{
  "d_shared_expert": 0,
  "num_attention_heads": 3,
  "max_grad_norm": 1.0,
  "warmup_steps": 592
}
Below are experts of layer 11 (counted from 0) of a mixture-of-experts language model. Rows are named router (the router's row for the expert) and show model dimensions 384-431. Each number is 128 + 24 x the weight over its row's rms, rounded and kept within 0 to 255. Numbers have three digits each.
After each expert's rows: "comes after" lists some tokens at least twice as common just before its tokens as in all text. This comes from a sample of Wikipedia text that the model never trained on. Tokens count by the router's weight.

# expert 12
router:145133101128151129179168168136113114112108139094115156105078107188065144081128120141162118142141167135104132137127149101173157133151147121109119
comes after: " was", " to", " is", " were", " be", " he"

# expert 14
router:126134122121121146108099139095129101139133181096158114118090057139139095156140153089123136126112109161084114159128139112124129155170174066133178
comes after: ",", ".", " The", "The", " that", " where"

# expert 8
router:096157130123160152137149168145122106091112127116152183165139161094109133119154133109116147143123119136115152155130089118151147109148153146127115
comes after: " of", " the", " in", " a", " on", " to"

# expert 7
router:145110109141147109102142150146137091129127129144090123163130166105136148143127129061114097158153090127144162116123117157089134119136108094144144
comes after: " ", ".", " (", " $", ":", "–"

# expert 3
router:129081117123098129149162162120148083108158103157089086148142125159147116089110110105106085165174139108127142131127093154122106102109146118098153
comes after: "201", "200", "199", "202", "–", "198"

# expert 6
router:096113171100125104129138152141136160195096129091132141134140142117053148122131095113149126150109109133116114141128124133149161130149132116141114
comes after: " of", "==", " in", " and", ".\n\n", " for"

# expert 9
router:130123127148123146116126133126135135142112133156144123117142108123145134156099157186140132153113142131138141134129154166127135107079178135105135
comes after: "\n", " |\n", "\"", ")\n", ")", " name"

# expert 11
router:136142172148132128130142097155116121154129094161138139089138134092141098160113193138128116122134116146121152136128132117117148130134113106119180
comes after: " |", "|", "\n", ":", ")\n", " /"

# expert 19
router:154101084093126124162139113136148110101106168149100140140181142142154105152078090120141124135107096130138180125127132178109094115115168130065137
comes after: " |", " ", ";", "|", " ·", " ."

# expert 10
router:114117082112198108146060134152116135159107142059132138084173145105124119167128123130151155127136140161150076139128130121136110161129118124103115
comes after: " |\n", "-", "\n\n", "\n", " |\n\n", "=="

# expert 4
router:143135136146100152127089112122146122124106123142107090137107138128101117100074112193104138134121082129158162108128102124104116098116099149105099
comes after: "1", "0", "2", "3", " |\n", "4"

# expert 1
router:112141172084127111090094133125143132095120126134122124113106149139161103106166114091127126093120130131124096140128122137107122133129114171158118
comes after: " the", " of", " The", " =\n\n", " at", " a"

# expert 18
router:158118070097091151112151107141115116138126125150127109173142057122134116110076114137087133108137081123124189148128086146104073160108120114127141
comes after: " |", "0", "%", "1", ";", "2"

# expert 0
router:139102132158129093154122118111069102112147106148129099134128123090113135164129102083164108118093135100172128099129150061097086155120084120148152
comes after: " ", " (", "–", " in", "In", " In"

# expert 22
router:151132121111144099127153136098161123105163142162118095156144128198136132143163127099105083083126107102157111100127143106068134109161132171149136
comes after: " in", ",", " of", "201", " United", " New"